config.yaml
experts_per_token: 4
norm: "rmsnorm"
optimizer: "soap_variant"
grad_clip: 2.0
train_tokens: 736100000
Below are experts of layer 4 (counted from 0) of a mixture-of-experts language model. Rows are named router (the router's row for the expert) and show model dimensions 112-223. Each number is 128 + 24 x the weight over its row's rms, rounded and kept within 0 to 255.
Before each expert's rows: a language model's description of what the expert responds to; "gets" lists some tokens that make up at least twice as much of what it gets as of all text. This comes from a sample of Wikipedia text that the model never trained on. Tokens count by the router's weight.

# expert 62
Description: Plural and inflectional endings such as -es, -ies, -ings, -ments, and spaces before years or numbers in tables.
gets: " ", "es", "s", "y", "ies", "z"
router [149 130 107 120 156 137 137 137  69 150 121 130 128 147 115 107 144 114 124 127  83 133 188 114  97 100 148 106 113 133 141 119 170 116 139 147  85 126 141 156 163 131 174 122 180 151 134 106  98 125  81  89  98  79 132 146 136 121 147 114 165  58 108  21  94 133 123  76 114 122 110 149  93 142 158 126 156 119 102 124 101  93 123 127  95 155 105 152 155 107 174 138 143 162 120 182 126 133 103 128  90 151 146 133  96 118 149 136 131  99 120 125]

# expert 9
Description: Leading digits of years after born, in or a bracket (1951, 1980s), plus in, In, during, out and prefixes trans, pro, con.
gets: " in", "1", "9", "0", " out", " In"
router [131 133 142 137 135 143 145 130  74 129 142 133 119 169  89  91 118 129 164 131 127 114 157 127 128 119 113  75 111 108 134 136 100 154 135 125 178 120 139 114 142 131 102 137  64 119 115 111 121 132 121 141 114  92 139 146 111 119 128 122 150  21 168 159 131 148 116 114 117 113 129 120 106  85 135 102 119 111 121  45 113 121 137 126 128 122 117 114  95 143  83 135 136  82 103 175 118 156 121 146 128 105 132 134 114 106 153 116 128 111 132 118]

# expert 63
Description: Day numbers beginning dates in match and episode tables (18 April), commas, line breaks after headings, and during.
gets: ",", "\n", "1", " \"", "ud", " during"
router [116 121 106 124 119 126 124 136  73 107 147 123 132 111 132 110 113 143 157 116 155 111  89 108 118 136 113 119 142 117 128 114 182 104 123 139 188 104 122 132 166 112 139 108 106 126 119 101 105 125 111 129 104 180 110 122  99 142 153 111 141 121 132 168 119 152 128 114 132 121 130 105 110 128 105 105 110  35 128 138 126 127 109 132 160 152 136 127 120 113 158 105 124 154 134 159 131 129 129 152 164 137 123 142 120 117 140 111 130 132 110 127]

# expert 18
Description: Opening quotation marks before titles, and first letters of words or acronyms after the, a, and, like k-eeps, l-ens, SD-F.
gets: " \"", " s", " w", " n", " N", " l"
router [129 120  84 129 148 110 104 136  89 133 116 129 116  94  89 108 125 125 158 126 142 111 139 149 134 137 118 170 147 132 138 138 180 124 120 115 179 162 139 138 151 149 124 144 125 125 144  96  76 115 131 136 135 182 135  96 113 106 133 155  98 145 117 140 133 151 120 147 140 132 132 133 113 138 158 147  85 125 160 165 121 131 131 130  54 112 137 155 137 121 164 123 108 146 143 131 141 101  92 121 142 157 124 116 131 112 138 144 118 130 135 135]

# expert 17
Description: First or second letter pieces of split words and names, such as did-n't, Un-s-olicited, D-ecember, S-emi-finals, and prefixes res, cont, dev.
gets: "b", "p", "S", "n", "s", " s"
router [118 124 185 157 114 117 117 124 162  88 132 119 127 111 140 102 116 123 130 120 136 100 134 153 105 134 140 153  99 121 132 160 118 132 104 108 149 148 135 124 131 105 125 162 117  74 127 136 188 143  85 112 113 169 107 124 142 117 142 143 102 120 203  43 120 118 132 149 112 133 129 101 107 115 124 121 115 147  85  76 124 106 123 140  63 117 130 123 117 144 126 115 166 118 158 153 121 126 125 127 158 133 125 117 144 195 131 126 118 146 155 151]

# expert 12
Description: Articles and quantity words starting noun phrases, like a, an, most, several, two, plus line breaks ending table rows.
gets: "\n", " a", " an", " first", " two", " one"
router [140 132  83 136  92 120 119 120 177 115 138 134 112 142 161 127 151 118 116 109 126 119 104 117 132 136 118 146 161 116  98 127 174 132 127 133  65 123 141 155 129 130 141 131 124 106 120 151 143 133 155 138 148 120 154 118 148 132 116 138 111 176  56 122 138  97 138 120 144 100 116 151 145 163 117 118 122 119 101 100 133 119 130 125 211 137 136 119 142 132 112 144 130 163  92 125 143 118 105 116 106 138 122 117 155 150 119 137 126 123 154 127]

# expert 50
Description: Middle pieces like in (cabinet), on (Canon), and function words of, was, is, = in biographies, taxonomy lists and headings.
gets: " of", "on", " was", " is", "ar", "in"
router [120 125 124 100 132 134 153 137 159 139 147 134 130 144 131 109 118 125 150 135 124 126 132 116 149 119 118 129 160 131 113 125 133 161 128 145 110 120 117 116 105  88 152 128 144 160 153 143  80 147 154  75 103 151 121 142 140 133 147 165 126 125 109 130 128 125 143 156 150 118 132  98 110 123 123 139 173 125 127 165 164 140 155 121 154 127 123 121 118 122  81 133 123  97 132  70 125 128 142 139 137 150 127  93 121 105  86 133 109 108 129 124]

# expert 2
Description: Inner word pieces like sh, ad, at, l inside names (Harshad, Canadians), ed endings, and verbs such as used, built, announced.
gets: " |", "ed", "h", "th", " used", "l"
router [147 125  97 143 124 136 147 142 175 113 126 125 154 255 131 149 122 135 135 123 125 103 132 138 129 106 128 138 137 136 146 137 107 140 122 114  62 114 116 133 146 140 148 136 133  69 160 125 106 136 110 129 157  72 118 125 114 111 119 138 129 132  75 181 131 138 142 161 104 162 131 106 148 166 117 176  89 115 136 160 126 119 103 122 178 137 124 133 116 136 162 150 144 121 124  73 122 141 101 126 131 149 139 176 125  96 103 120 135 130 122 126]

# expert 51
Description: Commas, closing parentheses and semicolons right after a word or number, common in citations with volumes and pages, e.g. 48, 968.
gets: ",", ")", " |", "ine", "),", "."
router [147 119 134 150 107 153 151 134 102 143 121 126 130 107 149 119 130 139 183 126 122 130 183 116 130 135 115 186  96 154 132 128 152 139 122 128 117 120 118 109 101 143  87 117  91 198 140 176  88 142 141  62 123 174 131 127 153 118  61 103 139 138 140 196 120 141 112  96 170 102 143 130 124 100 135 145 173 128 161 136 103 127  91 144 175 133 129 136 101 177 173 144 101 118 158 135 149 142 131 172 101 100 143 133 128 140 120 122 149 140 149 131]

# expert 56
Description: Word-start or inner pieces like d, ad, sub, con, elect (Squadron, daring, headers), plus one, two, and commas in dates.
gets: " d", "ad", " |", " \"", " one", ","
router [160 113  85 156 109 135 116 127 186 119 110 143 142 135 130 103 128 132 126 132 108 138 115 118 126 147 150 153 122 131 117 107  99 127  96 134 109  90 133 119 110 131  58 144 143 152 123 151  78 122 118 107 137 153 148 132 121 132  91 113 110 175 102 131 149 125 128 158 154 135 135 128 150 123  99 110 116 120 130  95 120 133 159 143 118 158 133 119 119 102 198 145 130 132 127 122 124 138 169 115 166 134 121 151  97  81 113 130 148 113 131 116]

# expert 55
Description: Final pieces like us, os, is, ius ending words such as Bachus, bonus, plus nouns like series, House, title, Cup.
gets: "us", "os", "is", "–", "it", "ass"
router [131 125  90 106 132  99 140 141 156 113 128 134 125 162 121  79 137 124  97 143  96  96 161 113 124 133  92 101 131 141 120 144  98 139 129 109 100 125 106 146 120 128 142 135 119 122 129  79 125 125  63 125 109 145 131 112  91 124 114 104 127 135 131  96 111 158 119 155 142 119 132 135 135 152 149 155  98 135 134 124 113 126 142 157 128 136 115 156 137 116  76 121  88 129  94 105 145 130 142 149 128 122 147 143 109 128 113 132 206 141 146 131]

# expert 43
Description: Second pieces of words after prefixes or capitals, as in Le-aping, Cle-an, de-adline; also comm, cons, head, Sing.
gets: "ic", "ap", "ing", "at", " of", " United"
router [127 114  91 110 118 141  80 139 177 146 127 113 121 130 138  99 131 119 117 124 130 122  82 109 115 133 143 121 139 140 124 137 188 138 142 116  91 120 142 110 111 113  78 131 101  61 153 128 159 121 121 105 164 189 107 145 132 103 124 148 115 133  82 124 126 133 138  55 119 111 124 125 143 154 152  86 158  79  85 146 120 164 133 155 165 142 141 133  97 117 164 121 192 199 149 124 136 136 139 119 137 134 151 116 113 149 109 147  93 133 156 130]

# expert 38
Description: Word-final e and initial b/se pieces in names, plus words like University, State, Party, National in tables and place articles.
gets: "e", " b", "a", " State", " University", " se"
router [141 120 172 184 145 153 113 126 130  84 142 115 126 138 123  97 113 138 135 126 142 111  97 123 117  96 138 134 133 170 122 130 133  86 137 130  99 157  93 123 132 134 121 131 130 149 153 167 147 136 176 160 142 143  80 144 120 135 148 122 142 119 154 117 121 176 136  91 126 151 144 151 161 130 120 131 148 139 111 146 120 130 140 129 146 151 143 116 153 169 163 144  95 136 159 171  98 144 131 109 163 153 110 130 133 155 120 126 151 158 107 123]

# expert 0
Description: Word-internal pieces inside names, place names and rare words, plus table pipes in election and filmography tables, like fix-t-ure, Cont-in-ental, HM-S.
gets: " |", "i", " a", "in", "t", "S"
router [134 123 141 123 123 132 126 132 102 147 141 103 118  81 141 130 150 147 137 150 140 118 161 117 132 127 114 131 111 106 109 154 168 109 120 131  54 122 141 149 146 122 160 109 157 128 120 189 192 175 176 135 146 124  98 136 120 128 142 125 108 126 103 135 113 107 141 119 148 134 135 120 116 141 132 140 104  71 119 125  82 138 125 130  57 129 130 157 131 123  55 125 210 121  68 139 103 126 126 132 130 122 111 102 101 162 154 118 148 108 126 115]

# expert 32
Description: Syllables inside proper names (Wynn, Nichiren, Phillies, Kenneth) and digits after decimal points in coordinates and table values.
gets: " c", "3", "0", " C", "5", "ic"
router [125 125 137 118  89  98 124 150 189  80 143 133 149 126 132 200 153 142 122 132  97 128 125 117 124 138 125 110 116  91 139 146  81 131 109 116 136 126 135 121 117 108  89 134 156 125 137 110  99 132 115 122 158 160 157 145 119 121 106 120 142 143 118  28 114  90 132 103 123 141  86 119 115 114 128 122 173 134 145  35 138 140 140 127 190 158 122 133 121 133 134 151 119 143 134 107 116 110 143 139 108 140 135  98 136 152 102 145 169 120 126 120]

# expert 44
Description: Periods, commas, closing parentheses and quotes ending clauses, and blank spaces before numbers in sports statistics tables.
gets: ".", ",", ")", " ", "),", ")."
router [131 148 120 108 112 149 121 140 159 100 135 135 122 185 125 168 113 137 155 137 125 120 173 134 111 147 114 157 120 109 131 133 170 128 136 167 136 154 120 134 107 105 127 123 121  84 143 130 157 108 157 123 124 127 128 136 127 123 153 102 140 123 148 145 105 125 113 118 140 145 122  97 153 127 164 181 161 157 167 131 138 149 134 107 105 115 116 126 120 166 166 113 151 204 158 122 109 132 123 119 132 125 120 146 130 173 143 128 151 139 155 132]

# expert 31
Description: The colon after a book or show title before its subtitle, plus digits in decimals, statistics and citations; also world, city, state.
gets: ":", "4", "0", "3", "5", "7"
router [139 126  63 110 116 127 138 132  88  79 135 121 147 128 143 172 142 132 127 122  85 153 124 116 142 138 143  44 112 147 151 145 176 123 130 129 174 141 134 167 119 154 158 108 116 135 155 130 137 125 121 139 127 146 117 128 121 133 138 142 146 104 132  92 105 141 130 108 133 148 163 142 120 112 146 152 111 158 111 164 162 154 134 144 241 123 135 121 117 114  75 134 190 141 128 110 125 127 122 134 118 132 132 102 173 144 138 113 116 116 141 130]

# expert 10
Description: Word-internal letters such as the l in growl or establishes, digits inside numbers and dates in tables, and the words new, near, off.
gets: ".", "l", "'", " he", "c", " New"
router [119 129 180 133 141 127 130 139 196  87 167 117 120 115 131 126 104 133 102 110  98 128  28 140 131 109 119 149 105 145 123 134  54 125 101 103 162 142 124 119 115 148 123 159 144 163 140 134 117 168 132 123 126 110 111 145 124 130  54 134 128 134  98 142 124 116 137 153 107 128 143 110 106 130 150 158 163 111 134 171 114 138 129 122 161 103 121 134 128 142 142 139 127 140  87 191 149 125 118 157 115 133 119 128  94 164 137 144 117 123 134 148]

# expert 34
Description: Pipe separators that follow a year or date in filmography and asteroid tables, final digits of years, and the words film, art, history.
gets: " |", ":", "°", ";", " film", "7"
router [132 122 161 128 132 115 124 110 168  88 149 129 125 146 104 146 119 129 156 124 101 166 106 136 122 120 132 125 148 142 139 166 183 126 147 154 129 159 138 147 101 102 178  97 138 118 100 139 113 129 148 131 155 134 134 126 113 116 155  81 126 136  86  74 139 121 137 100 144 131 140 115 149 138 102 147  78 169 156 151 137 130 135 134 165 131 155 130 132 139 110 121 145 132 126  73 115 149 107  99 115 118 123 105 133 114 128 149 121 141 146 113]

# expert 39
Description: Time and sequence words (before, until, when, later, after), to after verbs, and line breaks ending list items or citations.
gets: "\n", " to", " B", "|", " after", " before"
router [129 137 205 102 129 153 130 137  63  86 124 116 142 107 132 128 119 127 141 132 150 126  96 147 158 131 106  66 143 124 127 118 107 105 141 126 168 118 112 116 141 138 185 111 158  41 134 114 195 117 114 140 126 141 120 104 138 117 133 121  94 140 146 113 109 126 125  75  97 131 116 135 102 146 148 124 147 139 102 112 125 131 153 133  73 127 137 128 130 143 104 118 164 127 124 136 144 145 111 112 101 144 129 148 117 123 138 131 130 159  84 125]

# expert 16
Description: Word-final suffixes such as ed, al, able, ity, ized that complete verbs and adjectives, as in postponed, illegal, attested, arranged.
gets: "ed", " ", "al", "ated", "ity", "ted"
router [121 124 168 139  91 151 115 120  87 169 137 122 124 143 148 159 146 130 126 112 124 155 145 103 159 119 152 162  91  93 118 125  67  94 109 113  63 151 148 122 134 139  87 123 104 132 126  80  94 123 107 143 124  45 159 120 118 126 138  77 132 117 102 133 137 123 130  58 124 114 127 139 146 157 147 143 109 118 174 176 115 136 136 142 121 128 134 129 117 136 119 123 210 119 147 181  61 153 102 103 101 111 160 184 122 112 113 146 145 102  99 119]

# expert 5
Description: Line breaks, chiefly the one right after a section heading like ==Career== or ==In retirement==, plus mid-word pieces such as ang-el, Rim-en.
gets: "\n", "'", "el", "9", "en", "ig"
router [113 117 164 111 105 127 139 118 173  66 128 119 105 128 146 130 121 136 120 126 111 136 179 107 144 127 132 110 149 147 121 134 158 153 122 101 147  98 129 109 140 130 133  97  93 136 127 114 133 118 111  77 145  55 136 147 144 113 164 110 105 111 183 127 120 127 139 155 134 123 147 103 111 131 144 128 176 129 139 167 132 139 160 141 209 108 141 156 141 104  97 132 120 129 129 130 116 124 119 117 120 115 113 139 113 139 123 125 139 124 165 139]

# expert 49
Description: The preposition in or In, and line breaks ending list or table lines, especially infobox entries and citations.
gets: " in", "\n", "a", "0", " In", " on"
router [142 138 147 189 148 122 149 134 195 131 124 122 144 160 137  97 123 115 147 137 136 109 134 108 134 124 131 144 102 102 114 132 148 156 123 110 168 131 145 111 114 146 160 127  62 146 147 160 181 127  80  92 137  55  98 139 128 130 108 143 129  83 132  65 132 121 133 115 145 114 145 120 123 119 129 100 166 128 113  56 133 128 134 122 175 131 122 148 107 122 110 122 149 193 106 112 121 152 125 131 127 113 136  56 115 109 124 135 108 134 131 129]

# expert 53
Description: Endings completing a word begun with g or similar, like g-iving, gett-ing, G-ood, genu-ine, plus periods, digits in coordinates and decimals.
gets: ".", "um", "ial", " K", " R", " Z"
router [133 132 163 152 101 135  98 144 118  90 128  97 142  82 143 141 129 143 119 119 132 125 159 136 164 130 127 122 105 129 117 142 166 136  94 123  89 119 127 142 136 137 162 150 144 140 115  82  90 138 132 130 121  96 147 131 132 130 130 153 147  11 152 145 125 117 107 120 152 165 131 129 149 137 127 119 169 111 129  59 133 144 132 130 159 121 128 141 122 148 138 122 162 143 139 144 104 130 105 140 125 142 132  95  56 107 113 141  88 136 152 131]

# expert 41
Description: Spaces before percentages or vote counts in election tables, and word onsets like Pr, Gr, Pl, ch, op inside words (Pr-aslin, st-op).
gets: " ", "ch", "op", " G", "r", " Ch"
router [160 116 116 130 160 124 146 138 112 135 126 115 124 181 121 132 122 144 129 120 106 136  59 142 156 121 120  92 172 114 105 121 167 127 125 144  99 118 132 123 124 151 127 142 158 115 141 224 158 110 160 151 108 167 141 150 113 135 136 123 112 144 104 162 115 151 114 108 146 147  85 125 113 123 119  73 145 118 102 142 111 120 123 130  60 145 122 112 140 122 101 123 121 114 101 108  88 137 121 142 132 128 110  87 153 114 123 128 133 125 125 111]

# expert 15
Description: The word for after verbs and nouns (filed for, award for), plus digits, re/qu pieces and award titles in sports and music lists.
gets: " for", "0", " W", "5", " re", "4"
router [144 121 120 152 140 136 102 147  95 128 117  96 132  83 120 126 139 119 125 134 114 132 165 113 112 124 104  80 111 128 128 133 113 126 119 106 173  77 115 126 113 166  86 161 133 137  96 140 120 125 103 100 125  69 135 118 122 137 118 127 172 123 115 117 151 121 143 124 119 110 177 111 134 124 132 136 158 144 163 155 129 139 147 141  88 162 141 127 119 126 216 125  90  89 103 109 116 165 138 100 145 143 130 139 102  77 125 112 145 113 132 123]

# expert 6
Description: Single digits inside years and table numbers, like 1-9-19 or 200-5, plus word-initial pieces such as ro, pro, ar, attempt, and quote marks.
gets: "'", " ", "1", "k", "ro", "w"
router [135 127 144 117 105 106 147  97 148  46 147 139 118 119 120 119 163 144 120 129 118 143 121 110 150 124 144 143 137 126 158 135 212 133 113 126 109 125 113 153 137 108 105 118  72  71 161 113  91 138 100 100 140 119 147 136 138 128 122  64 112 163 123  54 154 123 146 165 127 122 129 125 120 129 141 119 133 116 126 121 139 128 131 125 157 123 120 154 152 133 134 142 131 112  90 114 101  97 133 149 126 125 163 139 138 175 108 129 135 119 147 110]

# expert 27
Description: Opening pieces of longer words (co, acc, dec, man, oper, er, c), often in music chart and album articles.
gets: "b", "f", "er", "c", " b", "oc"
router [131 127  97 141 112 113 118 114 144 114 139 138 153 155 136 126 141 129 142 132 142 139 119 124 126 115 121  68 138 103 118 132  78  99 115 123 171 152 141 113 106 155 137  90 132  63 123 150 189 120 143 116 133  82 131 121 111 129  71 107 130 124 132  89 109 133 112  90 111 138 146 131 128 112 134 126  91 133 112  45 145 103 164 121 143 114 138 125 133 124  89  99 124 107 149 110 126 121 125 116 132 105 149 166 166 139 137 128 125 125 120 137]

# expert 48
Description: Word-final pieces closing names and plurals, like Phillip-s, Abram-s, bestsell-er, Beark-ats, plus pronouns he, they, him and people nouns like members.
gets: "s", "er", "ers", "a", "es", "son"
router [ 97 131 156 133 157 107 173 120 152 154 121 125 129 147 120  82 129 123 138 139 117 124 142 111 103 137 121 138 134  67 133 118 151 139 122 139  92 128 131 150 151 130 162 117 135 119 152 116  60 161 157 127 161 132 100 161 150 131 128 107 114 126 130  58 102 129 131 148 147 170 152 107 152  95 113 119 112 120 148 147 147 124 124 115  82 118  94 146 147 130 173 164 147 153  92 114 115 122 133 142 129 137 124 107 108 184 121 153 169 146 148 125]

# expert 33
Description: Section markers === before census headings, opening parentheses, but and However, and N or n starting names like Neshoba.
gets: " (", " N", ".", "===", "N", "=="
router [126 123 147 141 112 118 135 149  38 103 121 128 135 137 113 105 143 145 147 126 140 118  78 110 120 116 116 153 131 130 131 120 131 114 143 156 189 117 128 128 136 142 131 145 128 112 126 127 176 113 127 155 138  90 125 130 143 127 111 149 120 154 119 140 108 152 133 150 115 136 122 107 124 140 123 147  97   0 146 121 132 117 147 124  97 113 109 122 131 149 176 141 102 114 137 155 162 141 152 121 153 139 143 144  72 107 126 123 171 132 119 132]

# expert 29
Description: Opening parenthesis right after a person's full name in biography leads (born, aged, native script), plus capital initials of names in tables.
gets: " (", " S", " L", " R", " T", " from"
router [119 128 174 112 127  95  99 122 123 110 125 112 121 169 131 103 125 132 115 154  92 115 137 157 140 117 135 161 165  94 102 144 123 163 126 119 192 141 111 103 125 122  86 133 184 146 142  82 157  97 104 146 123 153 128  89 164 142 118 151 123 127  98  93 110  80 113 143 122 140 106 124 111 106 126 110 187 137 123 167 106 159 149 130 129  88 105 154 122 146 158 127 161 129 157 141 101 126 120 110 128 152 132 126 104 129 145 149 135 143 144 106]

# expert 59
Description: Pipe separators between numbers in sports and election tables, pronouns He/She/It starting clauses, and ight in infobox fields like Weight.
gets: " |", " he", " He", ";", " it", "ight"
router [122 123 124 103 152 121 113 139 162 131 118 137 135 139 127 176 126 156 132 128  77 106 141 160 144 114 122  85 163 132 121 128  71  92 129 135  94 119 138 106 136 122 128 139 121 172 131 132  68 136 174 115 132 152 162 149 147 120  93  82 110 155 143 184 140 135 126 147 122 130 110 128 142 144 109 137  81 146  87 138 140 133  89 125  66 192 138 115 144 125 138 131 125 122 124 128  96 141 165 133 132 126 117 121 113 145 143 165 167 156 121 125]

# expert 60
Description: Word-start pieces like un, cl, acc, rec, the digit 2 in years, and is or ly following a quote or stem, like "is the center".
gets: "2", " un", " Un", "ly", " been", "is"
router [100 129  98 129  89 131 139 105 155 112 119 122 132 164 134 165 125 133 107 126 115 129 133 130 152 146 130 108 114 131 127 144 115 126 120 123 119 125 112 128  83 140 136 127 140 153 171 105 138 132 118 127 120 145 157 144 121 113  46  83 103 126 199 115 136 136 123  92  91 129  81 115 140 143 121 123 130 159 101 137 121 132  95 119 177 127 112 108 130  98 135 160 141 131 109 109 157 127 142 143 164 126 152  95 131  63 123 114 138 138 136 104]

# expert 58
Description: Final pieces of personal and place names such as the i in Hiroyuki, shire, ville, ansas, igan, and er in Tyler, before commas or pipes.
gets: "i", "ia", "ic", "is", "o", "4"
router [135 134  48 101 121 134 123 134 111  86 117 146 132 179 105 146 139 133 165 126 142 153 130 117 117 139 133 144 173 171 165 162 171 110 136 108  68 148 135 141 124  80 168  99 125 101 163 128 113 170 128 112 125 155 127 115 126 118 173 102 170 125 135 121 122 130 130 113 157 142 111 155 113 131 122 183 115 107 116  55 135 138 123 115 168 136 116 134 133 122 126 122  96 137  65 126 127 116  98 126  99 153 128 120 142 129 126 122 123 134 123 137]

# expert 19
Description: Conjunctions and punctuation joining items: and, but, or, &, hyphens, en dashes, semicolons, and blank cells before numbers in sports tables.
gets: "-", " and", " ", "–", ";", " but"
router [126 132 105 127 171 136 149 119 143  66 112 130 123 152 137 110 141 116 161 110 141 123 135 120 130 104 124  84 253 139 109 132 160  99 107 133 140 104 122 143 129 102 168 161 157 108 129 135  73 145 120 154 125 137 129 139 134 142  26 128 144 128 110 123 119 145 141 110 153 107 122 122 131 114 137  96 183 125 120 165 129 157 125 145 127 141  97 138 127 145 119 155 142 173  97 131 109 109 134 144 140 126 144 179 160 108  98 121 126 129 112 118]

# expert 25
Description: Word-initial pieces of names and places such as Al, Am, Ar, T, S, and New, South, West, North; also mid-word am.
gets: " T", " S", "am", " Al", " l", " Ar"
router [126 129  72  76 130 141 100 130 203 143 147 142 141 127 121 141 127 118 136 127 156 111  66 147 134 146 143 123 152  93 115 123 114 156 126 126 183 150 133 108 105 127  88 128 118 131 108 111 112 115 143 155 121 129 128 107 110 143 143 172 126 167 131 115 129 128 138 144  84 132 140 103 169 145 121 128 154 111 102 150 110 128 118 137 169 109 148 145 142 143 108 142 179 149 155 107 126 152 149 134 156 145 108 150 161 126 127 119  82 147 139 114]

# expert 57
Description: Sentence-opening The, abbreviation periods (St., Prod., a.m.) and words like season, Cup, list in football league tables.
gets: ".", " the", " The", "The", " season", "and"
router [127 131 146 118 125 113  97 114 159 131 121 129 138 117 110 110 117 120 103 120 175 109 108 137 146 134 128 114 116 128 137 110 184 104 131 132  49 127 146 122  85 103 141 155 135 154 125 113 155 130  88 135 114  84 121 118 143 135  24 136 131 135 108 117 157 128 125 166 159 112 124 145 108 124 156 151 106 146  81 147 116 114 109 147  86 119 136 117 122 146 201 120 121 143 164 194 126 130 130 133 128 156 123 107 142 136 123 133 141 121 151 136]

# expert 61
Description: Last digits in years and numbers in census and stats tables, and word-final pieces like r, tr, in names; also how, where.
gets: "0", "r", "9", "1", "5", "6"
router [115 131  68 158 125 136 159 149 124 104 127 111 123 161 125 176 127 131 136 130 115 126 112 103 101 111 126 117 122 139 154 120 175 146 141 135  50 146 112 121 115 149 158 114 159  77 154  97 131 137 117 118 118 152 144 134 107 137 150 118 118 125  86 164 136 162 149 119 112 131 161 129 135 134 143 123 123 147 145  93 156 141 158 136 215 128 129 131 111 114 127 127 143 145 116 169 142 126 121 136 192 132 128 121 130 221 139  93 118 132 128 135]

# expert 7
Description: Pronouns his and her, and capitalized word-start pieces like C, Sc, Sh, Com, dec, dis, rec; strongly "ec" in pieces.
gets: " his", " C", "s", "ec", " her", "op"
router [142 124 105 165 108 124 141 131 151 130 141 117 109 194 124 116 137 116 118 116 117 138  19  99 146 144 118 153 174 162 115 107 115 138 119 120 168  98 112 139 119 118  85 158 115 121 136 130 164 122 100 115 129 149 128 116 116 137  99  65  88 119 199 110 148 127 132 148 131 151 123 112 129 152 119 103 118 109 128 145 121 109 116 109  68 110 135 129 127 117  99 115 104 127 130  84 111 114 116 138 143 135 142 122  96 156 134 118 217 131 121 127]

# expert 14
Description: Letters M, V, m, v, Y in acronyms and word starts (IBM, DVD, merchandise, voyage), plus possessives their, his, its, often in music articles.
gets: " M", " m", "M", "im", " V", " their"
router [129 118  92 137 103 147 112 143  43 136 100 121 129 150 128 134 125 131 100 104 162 120 145 162 153 100 131  97 101 148 139 167 135 124 123 112 118 131 131 114 138 121 114 121 119 143 117 115 165 105 109 125 130 111 136 119 134 139 120 155 108 142 189 112 125 111 125 122 184 159 112 133 152 134 147 139 219 122 115  83 140 105 130 119 202 108 135 108 124 126 169 128 141 149  97  74 119 120  82 122 223 125 139 143 116 172 104 107 114 112 130 127]

# expert 45
Description: Sentence-final periods and colons, adverbs ending in ly such as especially, plus also, it, there, therefore, thus.
gets: ".", "ly", " also", " it", " r", ":"
router [125 140 181 140 117 125 149 121 148 137 123 125 128  98 155 210 124 123 146 133 132 152  91 126 155 127 125 140 132 117 129 115 190  91 110 139 111 146 126 152 128 164  92 117 122  93 123 128  79 119 127 186 102 140 120 132 144 139 139 131 124 103 149 158 104 108 129 117 117  79 145 110 146 167 116 167 130 112 149  82 162 129 141 109 164 138 115 131 120 165 169 131 105 114 142 174 140 143 158 100 107 116 124 179 105 199 104 117 121 136 145 132]

# expert 35
Description: Capital or lowercase opening letters and short first pieces of proper names in tables and lists, such as V-az-ir, R-emi, P-TS, Ed-ison.
gets: " C", " c", " K", " B", " M", " P"
router [131 133 166 103 129 108 128 127 185 155 123 130 140 128 123 127 150 136 117 119 117 133 111 145 133 130 132 146 130 107 130 121 152 118 122 112 171 108 132 131 102 109 139 113 145 168 126 167 220 112 150 149 123  62 152 113 138 139 143 119 146 138 180 131 118 100 138 139 143 124 135 147 101 151 134 116 146 129 128  58 143 129 141 126 170 159 106 113  84 129 160 122 133 180 124  63 153 130 143 118 140 136 110 145 108  74 103 145 151 144 132 104]

# expert 52
Description: Words such as left, between, from, won, served, both, and word middles in road or station descriptions, such as layout, approximately, onto.
gets: "|", " from", " sp", " for", "ed", " between"
router [133 123 118 122 125 132 116 126 132 140 150 125 121 104 117 118 146 136 132 112 131 118 134  95 110 126 117 151 129 134 137 117 109 130 126 130 153 139 143 119 113 151  93 153  74  64 131 137 135 133 116 119 139 100 137 129 134 122 152 143 127 147 114 135 140 138 135  30 138 104 129  96 123 140 150 104 185 132 135 105  89 154 143 141 103 136 132 123 101 130 151 145 216 118 151 154 134 151 137 108 122 137 126 129 153 119 134 136 169 116 111 143]

# expert 26
Description: Digits, especially 2 and 3, in table cells, scores and quantities, plus between, both, and name endings like -as (Contreras).
gets: "2", "3", "5", "4", "6", "7"
router [131 126 111 143 115 111 122 139 109 133 137 131 134 128 151 108 158 129 118 129 122 140 151 111  87 150 131 119 127 152 138 114 125 150 121 144 174 117 113 106 127 136 158 116  78 122 108 128  68 102 128 169 125 144 121 140 116 157 100  86 124  79 125 144 141 131 116 144 123 116 122 141 148 157  85  43 129 131 155 195 131 161 125 127 127 172 122 152 107  98  87  94 128 149 126 115 134 111 110 134 130 139 114 133 108  73 138 112 163 130 135 145]

# expert 20
Description: The prepositions of, at, from and single digits inside years, reference numbers and table figures, such as 1981, 76000146, appearance at.
gets: " of", "0", " at", "9", "8", "5"
router [122 119 108 128 129 117 141 130 107 133 139 128 133 124 105 126 136 132 102 134 132 121 111 103 135 115 139 147 109 133 131 115 136 130 118 130 134 111 104 138 141 124  83 133 132  44 159 138 158 143 139 124 130  34  93  78 114 115 113 143 123 154 110 111 106 110 144 165 132 126 162 130 115 118 112 123 170 138 144 137 129 124 171 127 223 140 124 122 113 105 122 126 103 101 126 194 146 109 141 142 116 159 141 178 147  98 133 125  93 115 107 110]